config = dict(
    router_z_loss=0.0001,
    lr_router=0.000914,
    vocab_size=8192,
    seq_len=512,
)
Below are experts of layer 8 (counted from 0) of a mixture-of-experts language model. Rows are named router (the router's row for the expert), up (a neuron's input weights, with its number) and show model dimensions 192-255. Each number is 128 + 24 x the weight over its row's rms, rounded and kept within 0 to 255.
Before each expert's rows: "mostly gets" lists some tokens that are sent to it at least half of the time. This comes from a sample of Wikipedia text that the model never trained on.

# expert 3
mostly gets: " ", " S", " Z", " para", " f", " Ku"
router [121 108 151 131 138 117 138 120 112 175 133 148 119 148 113 106 108 122 145 179  98 127 119 112 139 166 162 195 145  89 129 124 100 114 119 122 105 147 153 159 120 124 114 132 115 151 143 137 145 136 112 111 105 126 168 122 144 104 111 165 105 106  87 131]
up0 [124 153 114 116 153 122 164 110 132 165 137 160 139 148 117  93 141 147  84 154 129 108  92 136 130 171 132 136 158 135 113 130 117 152 136 129 124 133  99 147  67 161  93 111  98 141 118 137 165  73 159  97  98 124 124 110 105 100 127 164 160 127 103  95]
up1 [144 112 126 143 102  54 118 135 137 123 104 119 137 131 130 137  89 170 132 145 119 126 128 108 123 148 120 155 103 139  95 173 156 157 120 107 154 109 185 126 129 103 102 101  88 123 119 117 169 116  86 157 116 128 127 113 103 115 132  81 121 180 158 128]
up2 [ 62 126 118 150 151 129 127 191 145 132 132 129 128 158 137 129 132 131 195 129 128 159 136 110 100 145 119  95 125 150 102 134 108 124 170 144 164 114 125 135 106 120 108 102 130 131 126 126 111 121 137 111 162 109 135 151 115 116 131 143 148 122 128  89]
up3 [105 148 127 136 126 160 139 159 139 145 156 120 131 129 125 129 161 109 126 156 144 150 138 161 103 116 132 108 157 117 129  94 119 133  89 144 101 126 108 142  74  96 178 128 164 159 166 134 117 163 124  87 126 127 120 112 156 145 103 143 175 158 114 122]
up4 [133 109 121 130 137 115 155 161 114 111 170 127 160 100 172 153 122 114 136 121 120 151 130 141 119 132  93 139 113 169 162  90 146 119 121  91 109  95  94 133 126 124 119 132 129 135 129 146 181 101 155 120 105 118 142 119 122 126 127 153 111 145 120 163]
up5 [157 130 123 147 102 133 193 134 125 139  66  77 108 188 117 147 131  68 118 128 118 123 182 115 113 133  85 144 166 129 134 102 131 161 156  82 125 130 125 132  99 105 149 127 107 175  91 130 123 104 134 150 127 120 140 116 147 145 147 150 115 154 126 117]
up6 [128 107 119  92 131 113 135 172 124 130 134 121 131 150 134 122 108 129 111 131 125 127 143  40 145 130 129 121 109 135 132 124 123 121 112 122 113 183 123 109 129 153 146 128 131 123 162 153 111 137 141  73 133 158 111 151  99  53  96 157 131 174 115 148]
up7 [139 136 147 110 109 159  79 132  91 143 102 145 148 112 137  65 132 170 155 132 118 126 117 131 127 116 145 131 131  80 174 142 119  80 124 123  98 125 175 114 155 123 136 126 142 135 150 161 134 126  62 145 122  91 112 131 134 105 172 147  91 127 128  74]
up8 [176 148 138 177 110 126 126 139 113 152 169 141  92  88  70 108 161  94  73 126 127 102  81 110 123 165 169 126 154 130 132 138 122 132 159 110 120 111 115 106 113 112 101 121 121  74 142 130 144 129 123 118 104 133 128 127 117 115 162 105 117 127 107 143]
up9 [154  89 163  90 112 140 131 165 130 118 132 121 167 109 143 146 138 148 190 163 136 137 110 120 179  95 112 133 110 163  87 121 163  74  93 124 172 122 113 130 121 140 127 114 134 138 107 122 111 138 128 119  99  90  96 124 123 157 132  62 117  95 156 155]
up10 [137 151  96 136 116 130 116  67 129 103 114 174 130 112 117 112 123 111 161 130 109 158 132 167 160 115 129 138 144 106 141 135 122 127 130 125  86 130 146 130 111 142  90  95 153 135 115 132 141  87 129 147 140 127 170  98 147 125 117 128 163 104 120 128]
up11 [104 119  93 125  81 103 137  99 159 106  91 149 132 134 164  69 149  92 129 156 124 178 149 136 129 132 104 116 114 103  89 121 101 123 172 175 126 132 154 139 129  86 135  94 154  99  57 135 168 168 140 147 105 120 140 118 131 129  99 116 116 106 126 106]
up12 [129 132 138 129 152 124 100 140 130 150 131 150 112  71 123 148 112 113 126 122 130 130 149 121 124 166 126 171 158  87 129  75 143 149 117 130 127 132 127 128 162 147 113 129 154 126 126 177 135 138 109 135 172 115 127 129 155 105 147 134 129 108 141 124]
up13 [129 126 164 133 128 111 125 116 129 128 129 127 127 113 128 108 137 101 120 129 142 123 142 134 142 143 152 148 122 136 137 134 120 126 125 117 109 123  92 165 146 109  83 103 106 120 131 121 169 124  92 105 136 123 127 102 121  93 122 128 137 102 112 140]
up14 [139 129  94 125  82 138 164 130 132 141 143  98 133 185 148 137 130  78 125 104 120 134 185 127 179  78 121 156 131  92 116 148 117 125  68 121 141 127 141 150 140 102  98 129 126 131 129 110  80 162 162 132 174 164 115 133 125  88 137 135 100 162 171 132]
up15 [112 138 120  60 105 156 105  90 137  90 120 124 112 152 108 106 104 123 140 129 142 118 124 135  97 149 168 142 160 158 157 127 119 164 129 117 137 137 131 156 130  72 102 123 109 111 129 173 144 140 125 129 122 131 121  76 140 120 106 142 126 190 142 116]
up16 [145 125 144 137 112 125 106 126 131  96 134 163  87 128 128 122 119 167 123 145 170 104 132  94 137 143 134 135 107 125 159 114 135 146 111 156 140 134 107 146 143 145 124 171 122 146 153 128 111 118 138 128 143 113 127 191 155 145 159 121 115 176 176 140]
up17 [124 146 120 142 143 148  94 128 128 159 134 132 128 110 165 124 128 166 127 127 128 112 119 147 130 123 148 120 158 117 132  76 112  99 126 137 115 118 179 218 129 138 129 160 123  85 112 150 116 115 112 128 130 121 160 167 158 124 115 161 153 140 149 132]
up18 [ 82 178 144 143 119 135 152 130 139  93 125 145 134 173  96 119 126 140 162 164 112 173 109 139 136 158 125 126 144 186  70 122 129 121 129 103 119 144 130  99 172 128 129 113 126 127 130 132 119 125 141 120  80 135 147 146 143 107 157 191 105 168 146 145]
up19 [149 123 133 125 119 166 129 123 156 108 118 155 113 140 162 141 120 128 177  94  64  92 136 115 149 186 129 128 113 107 118 157 146 140 146 142 117 109 191 139 132 129 133 133 116 143 125  75 173 158 144  99  98 152 132 135 118 135 114 116 116 125 159 136]
up20 [149 159 121 115 112 145 130 149 117 133 161 116 122 117 161 127 141 133 126  64 132  93 143  92 123 132 116 127 160 164 126  99 132  97 148 157 123 161  85  90 157 158 105 135 119 144 101 116 108 106 148 124 122 100 131 154 153 122 139 129 183  67  88 125]
up21 [110  90 146 135 141 121 139 133 131 138 147  85 133 108 155 133 125 128 114 159 140 167 144 133 124 102 130 175 128 145 108 149  89 113 155 106 125 144 126 131 109 149 160  92 104 110 116 171 111 138 126 137 159 108 163 151 142 160 118 139 152 121 123 142]
up22 [156 116 135 143  85 126 150 110 145 141 128 131  95 139 135 171 118  83 142 107 138 155 129 161  92 107 140 146 134 132 174  81 120 161 126 165 132 138 118 161 147 150 141 144 137 134 109  94 110 122 134 157 126 127  86 132 159 142 103 100 127 141  72 127]
up23 [137 112 124 145 152 119  99 203 124 128 151 147 147 180 136  86 130 149 121 136 171 135 117 149 144 145 133 103 144 112 136 135 132 156 129 158 146 179 143  79 130 116 136 102  94 169 172 130 146 104 122 132 122 129 126 138 132 139 164 160  93 155 123 136]
up24 [138 129 129 127 140 177 113 153 181 113 139 152 134 144 166 138 120 127 121 140 133 168 125 128 136 106 124 157 121 108 139 138 154 139 128 142 109 129 131 146 127 136 156 139 105 163 168 139 105 140 142 162 142 179 124 132 143 126 124 173 102 101 114 153]
up25 [ 87  98 104 133 121 113 136 125 134 156 127 132 120 135 134 137  90 175 155 169 161  96  96  92 157 135 103 137 137 144 148 128 121 118 150 131 138 129 159 153 114 121 138 130 113 138 124 147 103 106  83 107 131 134 151 128 148 125 130 127 103 141 109 131]
up26 [162  50 106 178 167 141 113 130 145 125 122 170 126 154 116 130 134 120 122 174 126 122 135 125 154 157 140 128 121 110  95 122 175 116 114 149 106 109 120 112 130 130  75 106 109 132  86 139 136  99 123 168 130 153 126 121 126 162 127 113 115 126 103 162]
up27 [153  87 118 134 133 136 120 128 168 139 152 134  87 136 144 127 145 106 127 131 120 134  85 120  74 156 121 134 119 135 137 128  91 133 168 140 135 110 160  77 115 146  72 149 157 134 127 129 181 125 134 108 157 162 153 124 125 154 151 132 135 169 113 111]
up28 [141 156 102 113 143 132 120 149 144 156 125 123 131 125 132  99 150  98 160 102 128 104 129 113 107 166 149 127 127 136  83 131 145 113 140 130  91 149 150 121 139 209 129 167 154 124 158 161 127  91 108 126 117 138 158 123 137 130 135 105  87 123 178  64]
up29 [174 127 123 122 138 198 155 128 127 128 136 126 102 162 114 140 129 111 133 152 125 103 116 144 100 144 142 155 143 125 131 129 141 110 194 166 121 166 142 102 142 118  90 121 122 130 129 124  97 134  86 140  92 112 135 126  93 127 104 128 152 107 143 105]
up30 [168 144 132  99 130 164  81  81 125 132  76 104 108 114 132 150 128 116 153 129 107 163 153 108 115 156 129 150 116 140 161  78 160 118 140 116 139 128 130 116 169 122 130 155 193 112 138 144 123 127 121 104  91 132 119  82 161 142 122 151  78 117 140 170]
up31 [ 96 132 134 132 131 125 116 141  76 120 127 138  99 133 130 133 122 156 129 169 142  92 122 140 165 140 124 177 112 120 116 142 175 130  85 143 169 129 127 140 115 172 147  78 118 141 177 128 123 151 131 143  80 145  80 108 122 145  73 125 127 118 145 108]
up32 [107 117 125 134 179 115 114 141 131 126 152 158  88 113 122 105 126 192 130 187 114 120 175 111 126 100 133 134 180 141  91 150 128 127 147 132 135 142  98  96  92 123 132 151 111 127 166  52 147 111 115 121 126 137 174 134 120 119 118 119 138 168 160 139]
up33 [ 97 180 115 154 130 103 158 136 141 169 140 124  86 114  89 176 177 133 122 125 124 111 121  97 159 140 100 178 129 141 131 100 154 127 114 123 185 106 169 133 106 139 133 147 112 137 135 114 141 149 125 134 120 136 126 128 143 129 147 124 143 129 154 133]
up34 [160 117 129 125 157 133 137 114 145 127 128 111 147 150 147 117 149 131 129 151 120 125 130 135 123 133 141 110 176 136 129 129 142 138 130 155  86 135 119 158 133 123 119 129 154 118 129  89 123 118 115  87 133 111 106 139 139 154 123 154  98 101 128 122]
up35 [131 128 123 129 124  92 156 156 128 142 126  98 128 132  92 147 108 125 101  82 128 117 182  99 144 153 104 142 146 101 192 117 135 118 156 117 127 124 111 105 116 128 124 135 113 122 106 152 107 139  84 142 119 124 160 100 134 125 101 129 139 128 160 124]
up36 [127 151 104 128 125 143 102  92 194 209  74 140 101 128 135 116 164 112 110 101 108 170 101 116 142 155 188  83 114 108 117 162 154 130 133 118 120 150 118 159 125 139  93 152 129 122 130  93 159 128 161 111  97 131 172 135 150 146 127 114 170 128 143 132]
up37 [162 161 165 148 145 133 117 119 132 124 116 127 155 151  56 126 142 129 135 111 137 132 114 110  96 108 100 130  93 138 139 113 137 136 121 117 148 107 159 121 133 183 123 167 121 164 128 132 106 158 159 147 106 108 153 121 146 127  93 129 159  97 159 123]
up38 [ 94 159 122 126  98 143 128 141 143 153 124 132 136 103 167  56 153 137 117 154  67 138 121 124 148 147 134 132 128 142 160 174 133 116  83 114 105 158 179 132 153 145 131 139  87 119 134 150 153 119 127 122  85 129 141 150 136 137 139 124 131 115 157 133]
up39 [131 164 136  99 164 122 137 131 122 145 122 160 168 122 121 132 106 128  86 116 140 137 148 126 114 151 111 102  94 164  98 198  69 117 114 134 110 153 125 120 101 124 132 112 102 130 141 100  98 143 138 158 125  94  99 111 134 107 145 106 195 106 131 133]
up40 [115 143 147 130 142 159 122  70 116 106 152 116 154 109 127 173 118 157 128 113 138 146 158 137 137 113 121 130 183 124 136 158 129 150 143 142 126 113 125 159 146 171 137  97 152 140 124 142 150 142 130 122 150 141 110 123 150 117 128 135 127 126 169 137]
up41 [154 103 103 166 115 136 142 151 164 124 188 121 132 118 131 124 144 123 126 110 127 178 132 106 129 185 112 152 160 132 144 136 104 111 143 126 151 106 137 157 127 141 123 118 112 104 156 132 126 105  90 139 114 122 139 161 129 118 117 108 128 102 134 127]
up42 [127 121 119 118  89 117 140 170 104 114 152 126 114 131 137 111 128 160 130 122 129  94 110 122 130 117 110  96 171 125 146 140 154 117 128 140 118  82 149 118 127  84 125 147 131 175  98 133 118 102 136 124 136 130 139 125 133 127  73 150 125 146 137 120]
up43 [100 135 141 141 138  86 140 134 139 152 128  93 128 150 170 137  91 153 152 118 130 129 110 111 139 135 129 159 131 122 111 183 109 112 129  89 129 177 122 124 134 144  99 121 150 104 107 127 129 123 147 120 126 138 111 132 130  89 116  83 170  68 151 120]
up44 [ 66 153 133 106 165  85 138 129 170 161 121 145  91 129 144 132  85 125 127  91 115 195 126 115 115 123 155 162 134 128 129 111 112 152 113 129 109 101 131 114 111 178 182  94 117 140 127 162 138 178 132 156 152 124 134 159 119 160 161 107 147 113 118 159]
up45 [103 155 118 122 158 128 137 141 129 154 114 196 133 125 118 130 130  94 137 119 127 124 115 132 138 192  85 101 111 113 139  82 133  93 130 181 140 161 139 153 133  88 116  94 149 129 134 128 130 190 126 112 149  98 109 169 147 144 104 131 120 129 117 153]
up46 [138 120 137 155 109 117 139 138 135 128 146 143 109 111 187 187 134  43 136 164 126 169 134 115 117  97 116 181 138 127 101 103 123 109 144 128 158 182 139 185 135 141 100 116 143 144 125 153 155 107 115  80 129 155  81 129 123 148 142 162  89 130 148 163]
up47 [110 138 105 132 136 118 127 123 114 131 180 133 132  90 128 112 135  93 134 131 121 119 113 108 111 152 124 148 124 112 132 151 124 105 112 122 105 208 138 143 136 116 133 144 143 187 123 186 118 149 128 134 138 117 117 161 107  80 152 133 117 141 125 128]
up48 [150 121 118 135 134 164 118 130 134 127 117 154 126 135 116 154 131 112 152 162 120 148 116 126 134  93 135  89 126 115 134 147 132 120 127 129 133 139 164 112 113 123 158 122  85 130 151 120 140 137 120 165 107 147 121 137 135 123  91 141 159 100 159 117]
up49 [160 159 119 128 102  90 126  99 130 159 126 119 107 129 116  69 117 113 131 179  66 135 127 138  80  85 100 110 171 118 115 191 127 132 127  97 130 140 126 145 103 150 159 134 132 125  73 122 159 168 111 157 164  95  97 140 138 111 127 114 121 117 120 118]
up50 [112 138  64 141 174 141 131 108 119 137 104  98  98 100  94 161 176  81 109 128 114 139 134 124 144 131 126 129 163 128 102 118 134 141 126 139 117 146 118 106 180 135 109  94 125 147 134 125 120 119  81 147 139 118 133 183 128 127 157 135 134 104 142 106]
up51 [127 152 150 145 145  83 140 128 196  82 141 163 114 107 107 116 142 133 109 158 149 158 144 132 126 143  55 126  94 129 118 103  80 131 128  66 103 128 128 143 134 125 115 152  64  87 132 131 126 155 133 125  85 138 107 120 148 134 132 130 117 141 125 122]
up52 [133 127 130 113 117  80 152 121 125 135 120 122 143 146 137 104 132 135  85  94 106 111 127 128 126 153 160 169 138 130  48 136 139 157 152 126 128 115 123  93  41 175 179 130 134 121 104 150 137 112 129 131 146 119 154  83 130 119 150 141 141 117 129 148]
up53 [123 124 152 126 118 134 192  95 142 148 102 130 127 143 122 122 111 156 119 162 144 119 117 132 150 147 160 119 128 113  89  55 105 133 164  73 150 142 129 129  94 120 151 133 161 148 116  95 123 122 105 138  80 151 132 127 147 161 149 170 103 160  96 116]
up54 [128 102 132 129 121 129 121 145 110 195  95 121 157 131 108 178 128 144 115 155 123 156  82 130 116 128 146 106 127 160 132 120 112  73 105 146 107 134 124 148 128 132 124 117 131 122 146 134 160 130 134 109  96 111 115 139 149 116 129 139 136 114 209 117]
up55 [162  84  54 151 129 125 142 125 146 129 147 127 169 133 114 136 111 157 131  96 103 151 132 128 123 146 149 129 122 116 134 154 163 134 133 142 105 110 127 101 120 147  94 128 102 127 120 124 109 134 104 121 134  89 166 131  56 132 128 177 133 114 120 122]
up56 [130 130 149  69 142 118 141 133  92 102 127 150 114 143 129  93 164 131 131  57  96 103 135 110 182 175 129 132 121 120 167 130 134 149 122 140 117 138 145 122  90 135 129 162 147 138 136 142 107 115 148 140 153 132 127 127 162 132 109 128 115 117 145 123]
up57 [121 124 131 136 149 128 126  58 104 141 152 125 119 125 124  66 132 189  93 197 133 148  94  98 116 144 127 146 130 123 134 127 129 133 142 131 164 125  90 127 112 128 129  78 125 146 146 131 132 136 154  93 157  69 146 117 138 134  99 116 150 134  94  82]
up58 [131 133 148 119 137 130 125 136  85 137 119 129  63 129  85 165 125 118 114 147 123 129 102 157 161 131 165 169 104 106 135 137 148 137 129  79 136 111 128 112 136 163 135  95 171 140  83 125 114 212 146 133 126 122 109 187 119 132 133  68 133 118 133 159]
up59 [150 121 140 117 129 129 115 149 117 141 160 102 127 126 106 144 131 145  63 140 131 116 162 161 109 124 150 122 141  98 121  97 102 100  73 151 189 134 108 155 148 156  86 157 105 112 173 116 130  63 111 114  91  97 156 106 110 111 126 141 115 124 102 145]
up60 [132 157 124 132 132 100 166 128 100 112 139 128 153 130 136 120 124 172 113 137  67 144 114 159 114 155 134  84 188 135 120 132 107  84 142 142 143 104 128  79 108 138 136 126  98 133 136  91 135 105 142 121 138 118 135 126 130 116 119 122 151 145 107 133]
up61 [144 136  84 155 128  96 114 103 126 125 136 122 111 149 114 130 181 141 124 134 141 126 127 111 103 157 122 125 127 124 119 132 130 127 130 153 134  58 126 132 126 113 155 147 155 137 118 104 139 167  97 124 103 123 159 165 125 122 142  67 135 132 135 157]
up62 [132 121 200 147 149  98 126  74 136  90 133 126 126 139 127  41 109  80 135 136 147 127 148 116 157  98 152 121  86  97  92 164  77 134 168  89 134 106 175 126 132 138 126 169 136 147 120 130 114 133 112 135 106 122 140 178 111 131 150 133 124 129  84 135]
up63 [129  94 163 162 157 120 162 130 130 168 133 186 141 110 168 152 134 169 134 136 191 169  62 139 161 157 130 133 145 169 138 139 132 125 126  80 106 148 123 164 125 130 131 187  96 148 150 141 166 142 119 144  79 109 135 169 134 137 135 128 121 111 118 130]
up64 [121  68 140 157 147  90 109 141 145  68 116 121 130 148 117 123  42 130 116 109 131  82 134 123 136 108 146 145 124 125 149 139  76 116 145 123 140 157 140 143 130 131  91 154 125 124 124 134 121 111 178 168 131 159 137 126 143 150 141 123 124  86  82 172]
up65 [136 146 169 124 119 191 154 127 121 153 149 143 108 130 139 121 146 138 148 147 162 114 117 202 147 132 112 130 126 146 137 141 151 124 139 164 118 122 158 173  99  85 159  99 101 122 126 120 136 108 134 126 129 148 146 125 141 129 134 134 112 129 111 126]
up66 [153 119 123  85 149 152 136  70 128 137 132 143 160 140 120 109 105 117  92 123 104 133 108 139 105 161 130 149 128 149 126 133 136 172 132 139 112 139 142 177 111 150 150 162  90 149 133 130 124 114 149 111 116 123 143 133 136 166 146 138 123 129 143 155]
up67 [119 165 148 152 126 100 136  81 141 163 153 127 128 107 134 142 136 128 100 122 127 110 142  74 131 127 129 160  97 102 111 130 108 137 122 139 128 125 123  80 164 134 124 166 140 141 160 134 125  99 145  82 127 141 127 125 173  83 136 113 124 125 141 133]
up68 [128 137 110 112 141 102 112 124 118 174 104 136  96 135 109 135 108 128 105 133 158 156 149 101  73 133 136 135 142 141  97 127 118  94 116 143 164 151 101 160 134 190 128  93 131 134 133 119 158 145  98 107 135 159 137 140 127 132 108 131 118 125 137 115]
up69 [163  92 132 138 138 143 130 100 104  79 134 163 124 149  78 123 153 123 184 106 106 116 106 139 101 123 129  94 118 129 102  93 154 131 175  79 136 125 100 165 119  92  85 111 152 102 124 123 144 139  73 139 139 118 156 124 113 117 135 130 131 136 111 175]
up70 [146 172 121 151 112  76 138 113 151 122 133 115 141 131 137 138 130 128  97 111 127 147 145  56  79 132 112 194 105 105 131 142 157 121 124 128 114 153 103 143 127 150 133 178 126 138 181 126 141 132 131  67 105 146 135 125 120 125 115 138 115 120  72 111]
up71 [138 137 120 143 144 127 152 136 141 111 140 100 113 158 117 123 108 149 162 151  85 130 129 128 134 106  76 116 135 134 125 122 129 152 120 133 106 135 162 167 144 127 120 125 111 128 134 124 122 148 128 123 105 131  97 120 126 122 126 109 125 159 122 126]
up72 [129 147 111 123 128 118 122 173 134 122 163 150  97 160 152  94 125 139 123 128 123 125 125 127 175 156 127 127 155 106  75 194  73 116 118 157 169 111 104 132 136 136 118 151 165  75 130 101 140 117 159 141 127 152 155 130 144 134 126 170 130 114 133 142]
up73 [123 185  97 136 112 131 130 147 131 177  80 161 155 128 132 109 126 185 125 153  93 126 132 128 156 134 127 176 118 105 153 161 138 130 157 141 114 123 133 167 120  76 148 131  78 135 126 133 112 107 102 161  99 153 120 138  83 131 125  97 154 109 130 123]
up74 [ 87  73 100 118 158  60 142 121 117 130 153 139 180 111 130  78 119 120 186 151 113  88 126 109 146 140 121 169 112  89  92 130 154 166 108 137 120 110  93  62 128 150 150 197 158 132 125 118 105 115 136 112 107 129 122 114 127 139 123 124 134 132 100 147]
up75 [144 110 140  90 103 147 128 127 122 154 124 146 128 128 140  83 128 131 108 116 127 169 113 147 122 105  73 171 115 138 119 174 146 161 168 104 120  56 119 135 123 131 122 142 111 145 112 135 124 139 126 136 109 108 124 124 126 107 146 104 144 128 133 122]
up76 [161 122 124 150  85 145 115 138 133 160 125 114 116 129 129 134 168 110 132 134 137 133 148 147 134 145 135 120 127 124 139 135 116 113 126 133 119 116 139 166 129 114 142 198 111 149 123 148 194  79 126 129  70 122 126 142 119 101 117 133 152 124 166 127]
up77 [113 175 160 138 137 125 169 114 103 121 153 129 120 129 132 136 142  98 128  58 117 139 210 126 122 160 105 106  90 155 153 163 134 138 126 162 120 143 141 127 140 112 159 106  90 113 118 149 118 163 136 130 120 129  93 130 120 105 100 167 166 152 140 100]
up78 [136 118 123  51 172 108 124 129 143 122 113 114 127 126  99 135 133 112 174 137 120 119 157 155 118  79 126 105 116  98 128 119 135 126 180 142 149 144 144 159  74 116  83 113 129 122 128 122 124 121 139 128 103 116 163 123 117 150  94 157 136 139 154 120]
up79 [144 138 175 139 104  86 102 162 130  85 125 125 170 100 134 131 159 131  90 112  69 118 135 149 126 130 133 107 110 116 118 146 131 143 173 115 106 141  91 142  88 119 142 122 133 123 126 140 137 122 129 123  82 129 128  59 119 139 113 115 113  88 125 129]
up80 [135  84 153 122 139 119 155 115 123 131  98 107  90 113 143 120 117 115  92  94 139 115 127 121 152 149 141 113 141 117  98 150 127  72 115 111 119 123 146 119 135 111  95 148 113  98  99 124 108  81 154 152 114 120 104 148 167  91 131 113 151 128 133 142]
up81 [128 132 133 117 132  76 161 138  94 100 174 141 123 122 125 170  62 115 120 150  86 143 140  98 136 140 143  82 123 126 128 145 128  99 107  98 113 143 133  95 112 150 109 117 128 128 126 161 101  89 122 141 103 124 128 144  79 127 128 136 146 123 170 138]
up82 [131 136 135 130 101 108 147 136 122 172 101 132 141 121  63 121 135 107 137 129 132 132  89 117 164 133 147 135 130 130 149 138 104 134 120 132 129 156  59 155 105 138 141  85 133 144 118 127 127 152 128 146 138 169 146 165 114 141 159 145 184 154 125 142]
up83 [ 24 133 119 145 148 119 127 132 136 144 128 108  99 127 129 137 131 131 139 148 116 171 179 119 122 100 152 155 164 127 125 125 140 124  69 107 129 104 124 164 171 122 143 182 143 144 112 134  76 144 144 136 129 168 101 129 128  87 136  87 129 130 166 106]
up84 [128 142 125 127 119  96 105 134 144 103 102 120 138 168 104 101 143 145 118 132 125 110 159 106 174 131 137 144 118 101 125 124 164 144 130 127 140 168  92 133  96 159  80 135  67  86 144 133  95 166 155 130 119  89 103 127 136 147 123 153 111 144 158 119]
up85 [109  78 145 128 142  99 123 158 154 169  91 120 164 115 152 143 106 129 112 135 103 116 146 105 120 145 166  87 120 119 189 111  83 180 153 144 123 139 140 134 140 119 148 138 118 132 152 111 107 131 126 134 179 122 140 147 126 146 112 187 123 140 122 164]
up86 [109 153 167 174 146  95 137 126 117 143 129 148 110 178 128 141 145 108 119 106 126 142  95 161 115 162 123 175 134 125 157 119 143 144 124 149  81 133  90 159 171 151 127 169  89 149  78 128 167 138 157 142 140 170 157 147 128 132 133 142 163 137 127 115]
up87 [ 90 151 122 114 110 112 145 126 139 136 137 173 182 127  98 123 143 131 130 156 181 132 130  36 117 118 128 137 160 133 107 135 143 145 140  98 136 155 144 136 107 142 124 149 127 160 144 121 137 118 101 111 121 156 120 157 128 129 133 154 147 111 134 128]
up88 [128 129 148 106 108 153 130 151 130 173 133 133  80 122 124 149 125  84 147 125 117 114 127 127 162 108 135 117 134 125 113 183 127 107  93 130 143 152 132 135 119  95 104 105 126 130 186 151 131 124 150 158 113  98 143 126 119 165  96 176 121  63 114 136]
up89 [124 138 124 110 171 152 103  93 132 198 165 162 134 150 121  96 125 103 136 130 111 121 119 138 118 153  89 147 126 132 120 163 123 124 139 143 119 139 164 136 131  88  98 137 126 104 144 171 159 134 106 158  92 132 115 120 182  97 107 121 105 121 154 115]
up90 [147 124 105 149 114 109 113 140 164 126 155 127 156 132 121 108 128 131 160 127 121 120 118 126 130 141  99 150 138  93 112 126  94 126 102 141 128 118 108 182 141 121 115 169 115 106 122 134 130  90 140 129 115 140 139 135 141 167 134 126  88  98 121 122]
up91 [ 87 130 120 132 132 105 107 143 124 222 120  89  94 108  82 182 127 114 101 135 127 141 131 131 121 146  94  85 126 115 102  80 135 120 118 111 147 124 161 130 123 147 124 127 122 133 125 130 126 124 167 122 139 141 153 105 155 115 137 167  95  93 133 127]
up92 [115 125 134 108 101 128 115 143 140 115 128 127 116 146 105  64  61 147 107 124 150 148 137 130 135 157 120 122 113 132 156 136 117 107 113 117 172 176  98 124 144 144 106 130 141 167 132 131 104 170 128 108 125 130  73 139 101 111 125 138 117  95  89  93]
up93 [118 111 138  94 140  71 120 123 116 125 116 110 179 173 114 127 128 124  94 121 128 120 118 139  96 113 120 103 127  87 141 159 130 150 120 160 133  98 123 136 166 128  76  88 155 174 137 138 158 110 124 127 108 116 138 152  99 133 144 167 104 130 131  92]
up94 [115 124 110 106 107 152 154 131 166 142 141 114 113 225 133 133 145 116 158  96 140 126 181 109 123 116 105 129  95 117 109 159 102 100  82 122 122 124 130 169 128  95 131 130 123 124 133 116 141 104 141 122 111 129 130 196 110  70 134 149 117 150 102 125]
up95 [ 88 110 111 109 157 129 121 123 169 124 134 114 117 163 165 114 107 171 130 123 107 148  87 119 142 131 118 112 185  85 152  96 102 128 107  98 135 124 172  90 143 137 130 182 121 126 124  92 120 101 133 111 122 162 125 111 202 113 110 124 101  60 139 109]
up96 [105  88 128 128 105 123 128 119  92  90 123 134 112 114 103  97  96 134 130 149 138 178 146 124 134 140 152 134 115  93 104 174 140 159 120 163  98 104 142 163 122 118  85 127 160 121 105 173 133 137 145 164 108 116 132 107 150 130 122 127 126 182 127 149]
up97 [151 136 100 175 126 116 125 134 113  83 157 126 141 103 128 110 175 162 151 113 132 128  99 108 145 143  89 112 149 112 126  86 109  55  99 152 127 129 123 100 131 106  82 157  83 138 150 171 162 136  83 182 123 130 134 136 127 108 119 124 157  97 132 121]
up98 [123 133 137 180 113  87 132 135 130 136 135 153 137 102 161 153  63 123 119  93  90 179 141 127  95 137 126  96 131 128 128  88 158 126 147 139 170 101 161 117 103 110  73 104  93 154 130 149 136 130 130 131 153 101 163 132 154 117 119 149 102 145 142 140]
up99 [142 113 116 122 128 106  70 107 121 190 143 144 167  86 116 124  88 157 124 129 118 109 172 156 154 126 114 138 124 164 157 122 130 135 130 109 150 144 120 117 113 121 102 147 103 150 130 136  99 120 104 146 149 137 153 123  87 126 152 153  89 156 127 156]
up100 [132 132 138 151 139 181 148 163 134 124 144 129 147 159 137 122 100 139 118 174 129 110 136 160 114 131  98 117 133 132 129 169 153 136 148 122  87 138 155  72 152 125  92  85 118 125 126 152 123  72  76 115 160 141 131 104 138 165 151 189 146 108 166 125]
up101 [170 164  99 119 127 140 178 166 108 144 113 152 135 119 106 108 136  88  85 139 155 152 108 140 128 135 124 167 104 116  84 103 145 125 127 136 124 126 157 118 198 131 134 165 102 126 111 137  67 139 203 151 113 138 137 118 111 136 148  89 135 130 128 138]
up102 [127 165 128 132 125 134 153 124 102 102 164 108 101 133 134 122 139 149  92 131  87 138 136 141 129 113 165  84 105 128 102 164 103 123 130  77 126 115 158 124  94 127 143  93  93 133 155 203 175 127 116 127 129  56 124  87 143 128 122 130 142 165 135 136]
up103 [124 128 129  98 141 164 114  96 128 139 112  50 126 172 122 138 142 113  88 135 119  98 137 158 138 162 159 149  93 117 128 131 143 147  44 125 148 103 126 138  82 120 121 111 155 127  80 112 113 129 119 135 125 133 130 130 126 147 100 193 102 195 117 130]
up104 [126 153 116 118 131 136 141 147 136 129 122 146  80 137 137 131 116 129 145 110 136 130 108 108 135 121 112  95 148 128 135 127 122 120 142 115 130 119 146 121 135 130  77 150 126 122 145 150 130 143 125  83 134 139 127 130 142 122 104 124  95 115 131 120]
up105 [108 129 123 100 112 116 109 143  76 166  85 150 140 186 143 104 121  97  99 158 164 125 133 134 139 123 108  89 163  85 120 151  87 184 150 142 117 138 145 136  88  51 120 143 113 128 113 104 141 136 122 127 156 129 140 135 149 120  89 162 106 107 129 141]
up106 [128 151 143 111 104 154 120 128 119 119 152 135 139 157 127 128 112 117 147 128  82 101 127 117 125  76 121 106 116  80 152 124 157 109 137  94 146 150 150  83 118 135 125 158 121 112 151 129 119 161 139 116 166 152 132 128 145 142 167  70 161 102 104 134]
up107 [ 95 135 157 107 133 105 125  87 164 121 132 108 119 156 131 110 116 103 130 120  88 199 122 156 153 133 143 126  99 114 105 176 107 114 154 132 120 127 117 109 168 124 124 129 129 137 143 118 116 156 115 123 128 123 114 156 111 163 133 123 125 156 127 114]